config.yaml
vocab_size: 8192
init_std_qkv: 0.0327
beta1: 0.9
warmup_steps: 50
schedule: "cos"
max_steps: 4732
Below are experts of layer 7 (counted from 0) of a mixture-of-experts language model. Rows are named up (a neuron's input weights, with its number), down (a neuron's output weights, with its number) and show model dimensions 0-223. Each number is 128 + 32 x the weight over its row's rms, rounded and kept within 0 to 255. Numbers have three digits each.
Before each expert's rows: a language model's description of what the expert responds to; "raises" lists some tokens whose logits its average output raises strongly, later layers aside. This comes from a sample of Wikipedia text that the model never trained on.

# expert 39
What it handles: Loose mix of middle word pieces like if in Arifjan and beatific, plus words such as international, military, President, footballer.
raises: ",", " and", "s", " in", ".", " "
up0:180090161152156188105131147097176113074120091092176201143169067139169105160100132201106099104117126088138124132114067140100144119106129093122094084132169123150109135142172084164137117142085163138154217152099085131069165123104117196085131136086174201152092161112125060131186156146067099127094134109122122111118116137149155178093096163120125132082138143122098169127079084133152120113092119156099164116110099127158082088185101073152174148117108157142136089168174119107082141173117157112174104093091146137102185098125106127128153114088138062151130139071147122137126127120102115137104139141111159102120106199186072165146140142151154160121206127076083131142139111111127076097131
down0:113122145155230160106145141166104144074108155195073110143182172120087075154173110090135124146109126159121147158109145122048112159098135089077120109132131124132097128081061161100097129139095122160113131101111081175135076111152119080144128100067206068132135137112195103140147161148198141154107135171162183115163135122177118093123128092121084152149075104139100103105223134074102119140111134071147141131071115124163149129126103039186107119115062110110105052143108131110139165135155107088196069160142106112155143132120139153139135096090129116139109115101114146160165097116071143134140093096133091139175107126127155134105123154176121115168110112078149170115128119180122138147098

# expert 56
What it handles: Nouns about competitions and rankings, mostly after the or a, such as season, round, final, number, part and silver medal.
raises: "s", ",", " of", " and", "ing", " for"
up0:132126174098178097098080079137107099118110139182089142159108123122157073160187132132123151148114164110161157070088095129141141112155151194173156117102088128107174144116115119168158134066165129153121191072075164153117146130105141135118152138154130171099104155074123129150104158102113146173059076131091126107149153141175130148100112123089177089147169125111145105103196101163101100156051194169096119084121161116120097127064146140099125188122149130169153075161141186119135086055081091121175142114137154178096128114124105079063126176166125107110195136095139089127114105090090148118141056124067174114080179089158112114137127105156153156126131118122111159161128152115190140133091
down0:082128132071156091090160122130047141146179117113117118155174161150136152137132095077137083188186135104082139204098123089150066162164090114099118119143169117024158115082120090169094188120082134101145142170121117136102167099146105129108169094153075106119096116144102126132087132084129129135090098127106087137121117134138128096201047150133112109079113077133085095119092162131131100106126117116126150083129091140150047083082083105173140092093156166099114151124089102166163083108176202114136150098158113071185109131123137086120133137159115108130143150181102124108095130120128100124131118167140132140157102141105134091130137087170145107096149108198172178108119066123203108111154

# expert 45
What it handles: Byte pieces of Thai, Arabic, Greek and other non-Latin scripts, plus the syllable ma in words like smaller, masks.
raises: " ", ",", "le", " in"
up1:097134134148115101179103117109135119108045108093138128152143165132096144095168116114214072148141187109203144143120170062086138127061089116112123136159104137072141132146113163108153080108089119136054134130144148146125091087111121130106163089114142135120129159183132181106128171055150192079144133186108117116144128117107130119172118073095115123143134161109111116113130107107112140104127111195117136137151143127090151107172188156121184176080154176122083145096114164128152184128142093204092084157104161155174077154172136104115150133126132163233111124088112190152143120140109164182156111153130136128154171173184081151136123139139110129154136111153105079169120138077150062162155
down1:105142165060153150132128165163154114118110113139130088126149154158128098119153056093130111164141160135144156112203125082130148111122155104097148111089129093152113167149183197135088089137134059162070148090142078084092098147117139188150155113151112123141128140103106179145150102115159175124104102135144120109098057141159118086167176163096113097151133151191120102155138183093138102106118136143159157156128132138150140118166078155176150188117115115123136037106137053065078153066194198174164148104132171145148171140141168091123060078118139167092098153109154169109108162100151103104118150112148150142166149112145134188101125132113086140145176095138085142180125144134070125054106

# expert 29
What it handles: Prepositions joining a noun to its complement, mostly of, plus for, between, among, against: Parliament of, Timeline of, support for.
raises: " the", " ", " a"
up9:156139125055090110143158197088091156150145126141162151160139199173156095170096077156119146160067175134100127168111164194166122121112108138152138135149125165146123165109137105092142151142106118144172129121129153119169163150160096143109170194073113151150172118114122082148135132115138122137099129080111075116118094121091085088153106130098161098121092132057148111083192086078122202088163196172158135113123090139121092150115169166132092148104118095137181161137111181144101118117146111140156142157135127112147036093159127153112170127096171118128126184097218208097078116131136143160163091177062102142148102128096102144084075126152095179103174171082137103135126122135138120148144
down9:160119096169146107171093138146136173078112099158116145143145132148165112086171052121106118129104120133177095164188110088114122182157127123147132074069132107183144119161106201146131111119144144179134130141172152146101154121105092135151124137112088086157091141102188121176077115190127156149124134139063132139109175058138138071099121121133149127151113147137147141137109125128054170142138107124167164146154128134166087097153100166077138125228136154130090090157102135131086088172138152155112147136080118175123087085211092095139115103097089118146096139164078108110126110187160076108136150123143097160134122162112126114128046075110138112112185125180237108126115141104062158145111

# expert 36
What it handles: Vowel-final syllables of Spanish, Italian, Portuguese, Romanian and Latin species names, such as Ca-ta, vuel-ta, Santa, Silva, -ensis.
raises: "s", " and", " in", "'"
up0:159161134178079111161130178156151104157103201123136116131129149135097171164139130176123107062128117142171119135119117101147106144115085129048123130164094039131164160143161195178194148153141124129145149095155105091124181100133181156117158158158071127147155146102150134114175151195141157126088122057107181120116108056111127117135161149067151139168111144195181130159119134072099077105138121152160135148144180127070132125137142184176125119103073089131125081209125138128114092151148087110120136138137081166138054132082124123104076148156169113168161095142117108106103115151098144154112127090173077063120122094145137115089130131151125135115115145151139056110102136174174135171179
down0:110132143078161089134146095139120119139161175140132138119096108147133068123119125108110133111174117088059124081139111138067074127100174185129193059175144165112084138100118121164134143120113153174139135145163143148104180156138120102116145096151030143137081153126137157159102164123093105119130112082081056141100112140135072129085117132064160124108117072115114107175096124145086112146239083123134134132141137122107129119151143152103165180108124139153153114119128165122078200167139129132131085118082140194122129162174137072164112125134120147081158149041126096114089095165077145173152111110141191201142135125148133106077106142090107115126125154112117176050123178166093146095086

# expert 8
What it handles: Closing parentheses, quotation marks and brackets after acronyms, numbers or titles, plus words like United, free and UEFA.
raises: " and", " in", " on", " for", " ", " he"
up0:144112073171155126149124080132114172186194196103150116146181098197157089133105163136131135092121124093158150088155125139140115151124156146095120066079164138100128123144117131143134168168093059087183156077148171140094092158092164103056137183156093128097121174131143105088138116097192089154135172098124162182150114136124095120152099107210066123114095188113157156121073122099119104171095105122135087116135176151072110141170145169146107134125148140142150100087110143119139129141173124105074087131079187093109093146136089128123094173128191177080113165126128124088096141111083141139198101147134061104135100187084114117163154098127095161149173138132115135122158110138116169101187
down0:115140094116080098110151137116124176100083123138127118110079169151112103120183121085137083094131124146161173091080069136144092144163090118131091140134111166093086157099108160175178129051100168132126127084145194189131151181093170151109177146124137144110172109143154129144146139140169083098214140111086084098174127102152129129155064112130156126110126081186109174128127163202089125102122055095161165210122095080073086131135138128120121134088218113143120128128106129135132187167084100098112105158086196088120133160146156139135125126122102097132124131131124166129101146120067078098123103139131096126129116145180100096160099138192173089147107081110161126135082095124055121153099

# expert 11
What it handles: Singular nouns right after the, a, his or their, often heads of phrases followed by of or plural s: role, death, value, area.
raises: "s", " in", " ", " and", " of", ","
up0:117121125144224137118159084165121100087085087112130146166129087142123139088083143178149104116177121128138142111125185085122178110159079098151159136114207148109146059171085130078085113108056142144084106166111115148158095109134128209137133164129123155127162170094120072151102104100132118096098188145127145090079165110119121152125166143125144152082106097125162190058110090135092179177130190118130155139154168124191100148131067149153110166107091145182111137091132117128098137135144075099102150151150119103158144197126162108106145128075112113116130118157124123176140090135100142107137150163088147120049132152123136162052131111133081125185075136099137201165150148130102082076133
down0:145151108103107089163146117108090100147139126155071153133179211096197101180126087120131185095109144141144183103074109150125150176145074095151104093121146119129099125140107072149153113123096188147118178116168127176161153084091108157182101070126146139171169162113135164114184121044074131126096174122117161130121126138161167146060075110171122137128122089134158155152189105079075138093106110174146118089118168138100145147161170110115164127145072148156045105145130130125119120126115185151127155130138183175062140146131164132140100097139159144109144135146103106144127163137128084134147113097069081095124134067157185140173111041153178134151150116095164094110087125144074143154137

# expert 54
What it handles: The word at and At, including at least and at-large, plus degree and minute symbols in coordinates, and post or drama.
raises: " the", " ", " and", " S"
up1:134094155120206129093099121108138081154138162058136129143182090191146119167157113089173113131105133148174086104133066132134129151162134134115142138126080089094123121107171123194112177173135122089136210117152138122100133152133141119120128159067157156170112108088119103163131173097135103089124150131186168084144099099123170134146117102086097143173134142174148152169142120088128111139134096084123138139082103153076170071132089100122194062078130224108139112097152159138111093115168128116151169136090129148123080083123169143125091149133089090116138122046096142124059139123140092116156124114165114128117200158160066176094126086183162143162178185128117159180158128159149164110165
down1:100151126146075143046136139131102104097149080150132118081138119117107111107124138141106142146176069080143177119147118103150121137050093103155163135096137169124192106089132159130187126130112125098136158071137156221154133126158124128157133108112123132141117109122158060113154094183133170056129101097107124095069146108131195141185172112100119136150115136099162102142122146102174072072131151127099136095175132087164131083051120149143126141142115152161118140130120127165143079158137194189106114134118071114094135142064124181077091116129164095124149101138123149125047143134161180192163119173142181154105077141153091142177080186149075142164154167111160137128085132152131114194152

# expert 28
What it handles: Prepositions and particles after verbs in narrative prose, such as in, on, during, through, plus phrasal particles like hand over, flush out.
raises: " ", " the", " a", " an"
up0:070184099132158147129166224120086160101063167076135106177109117082110081138210124119145136129171144140176111123075127170133127069168117151085137104113106076106139074129172107139100189128151141120114094106105124159117128092131127155072109101093154176111137082091091139114093142118148113116158118142092134068195156140088118146112103093126136101143085113139065154136137151113131108123150140097079076110171131161120228185099201114180124106156139106077094119081083122105084093135127151119102087163116120151100126109106133088100113118133147122204162155140086145175147159173108177151129162152099107143125120083127152101128089115120122095114111107109099183152087227144094147148153
down0:110123126177160113137105077096146097113139147136140188143168078148143119139097102119189135162059166108129122140143160110176181143094112106190135128130120191150089090056071161064074123120090165149178117121146110210142146139090108077145131101094152093125195125118130119109145134121109130144148130088062126163149105101111051105159123085148122161155164163127063170060129147105135055104109182216153158116166092132137123103092144120124129111089114144089115065140101168135138158123087137133051118124101123104132144089092090061112096147141098108129169119143145165096145162144160144142101133104164077134135163111152070198110123138180124162094153166156144134144136090122117100104059